Experts of a small language model.
Size: 14 layers, width 192, vocabulary 15289, 30.7M parameters.
Experts: 128 experts in each of 14 layers, a shared expert of 64 neurons.
Training: a variant of Muon for the experts, 528M tokens, 4026 steps.
Below are experts of layer 5 (counted from 0) of a mixture-of-experts language model. Rows are named router (the router's row for the expert) and show model dimensions 48-95. Each number is 128 + 32 x the weight over its row's rms, rounded and kept within 0 to 255. Numbers have three digits each.
After each expert's rows: a language model's description of what the expert responds to. This comes from a sample of Wikipedia text that the model never trained on.

# expert 12
router:169130084080196088138105085181102115107140101089112161123139178186132121194050145131101158141159123140089140082134128078154082097072147153183146
Description: Digits ending years and numbers inside tables and lists, plus word-final pieces before pipes or line breaks, such as Ch-um, 168-7, election.

# expert 54
router:137176142151232119122125134120136159144096133098150117114134113099126152163092087132105148086120104094098112100119102142070133107131152186185128
Description: The articles a and an after as, for or in, plus hyphens and short word-initial pieces, such as as a player, do-zens.

# expert 46
router:166163109050125106086101071123131134098101100117089126109125136155104151131094152174148101093130144095095157193163138117114109154129124150088161
Description: Verbs after to or a subject, such as be, set, make, host, drove, and word endings like it in edit, elt, ive.

# expert 53
router:135140085097139120117086112156150160067130143099122164104098129141162079162095105172139127097104133117067101145112128083073117121140149120195146
Description: Word endings and syllables in non-English names and words, such as seine, Seine, Dunne, nationale, plus inter- prefixes and CJK characters.

# expert 2
router:135074151138173124130114097152155141109157128144120195086105123125108104151093140146104166071144128131088099089101141114108075116128128131128141
Description: Single capital letters or short capital pieces starting names and acronyms, often after a parenthesis or line break, e.g. B(reslau), AL-P-HA, CHAPMA-N.

# expert 62
router:126102085100186161082123157145147136135153096159095174163129137078128119155088118119116158078129124141139095114031112101102135089081149153142172
Description: Words opening a table cell or sentence, e.g. As, By, At, According, and positions like FW, MF after a pipe or line break.

# expert 51
router:146125099111178129113115136159126133122094151112101168113126130109121099162095129127162114140151132093113106134123133094127105102118061203192152
Description: Middle and final pieces of names after an initial capital, often foreign or uncommon ones, such as Ed-in-burgh, Hard-y, W-ah-ab, Huang Yongs-heng.

# expert 60
router:150114175121142063095115096137136082112139135092147119096139029157120093155097098157082091125128162143127097122101093118070069036080127159141202
Description: Words naming or describing something after was, known or the, such as known as, film, became, named, member, books.

# expert 44
router:131131147085129097052094089182107088112144143108110106091151110142125150152112151225158087082134126124129094101150104106173137100046162124158124
Description: Sentence-final periods and closing quote-periods before a new line, plus words ending phrases, e.g. United States., North America, New York.

# expert 15
router:152139124115114123051078150140131123123092137147128146151132098130118132154070181165059091056153123140139082120140140117119093091103157147146152
Description: Determiners and possessives, mostly the, plus his, its, their, this, and the s after an apostrophe, as in film's, war's.

# expert 19
router:149171169106158102087107120120132152101163128110096143112143124175110123143075181145099173110149123147118092111139118113103105074163155150166139
Description: Articles and determiners starting a noun phrase, often after prepositions or an opening parenthesis, such as the, a, an, his, one.

# expert 45
router:170135119089213076133082122126086129107131138125090171097099126098145116156078171173078124125125074088071104125091151113128102094090141104155150
Description: Later digits inside numbers in tables, coordinates and figures, especially 0 in 0.0 or 2000, plus million and billion.

# expert 29
router:164200140079131121107119115186056160049143132138135119082171138130124134145139170131132169084098093091123132088165135174127059120074117159144204
Description: Line breaks and sentence-initial words starting a new clause in prose, like However, They, It, These, After, plus org in web addresses.

# expert 49
router:142122132111177136152075098182088160134149131167140170074099095107137063173110162146120174126158143095121107067064089146100113157077185164129188
Description: Opening parentheses and single letters or numerals inside names and titles, such as d in Reddick, Part II, IRC.

# expert 14
router:153157099121156112142124132138106124094184127132093110103108103133084080177130201130137069132136118127090107056135134053114107046134108141138111
Description: Pipes between numeric stat cells, closing parentheses after years, and periods and semicolons, plus word pieces after c such as c-alf, c-anker.

# expert 3
router:122127142133188116123164110131148120102098196099153167153132106147092089093131100167141096127127179134122100081072114162083127070083067159129137
Description: Short pieces right after a capital letter in names and titles, such as R-all-is, M-ark, P-urn-ell, plus whole first names like Paul, Ron.

# expert 32
router:134115090103134080079134156138109136109122134091129155104112083107071095150098184162096106121140073136100142127124088103087151144089089118178140
Description: Endings -a, -ia, -ina, -ata of foreign names, plus place names after New/United, e.g. Pap-ua, Mus-a, New York, New Zealand.

# expert 9
router:151087164069103145124122135123124162124101132119161175107117131135091102177087196159127145135103147125093068117113049112133109124057119169131184
Description: Word-final suffixes ending nouns, especially plural s and -ics, -ia, -ians, -idae, as in Phylogeny, worlds, ITAs, Artemisia, taxonomy lists.

# expert 61
router:136090119132105072087147113135172114086125147149158136123141122103092142134092134184114105081163189127096110063142099152089150083107124111145176
Description: Middle fragments of split words and some short nouns, such as yl in asylum, omb in bombers, ant in Mantua, rock, friend.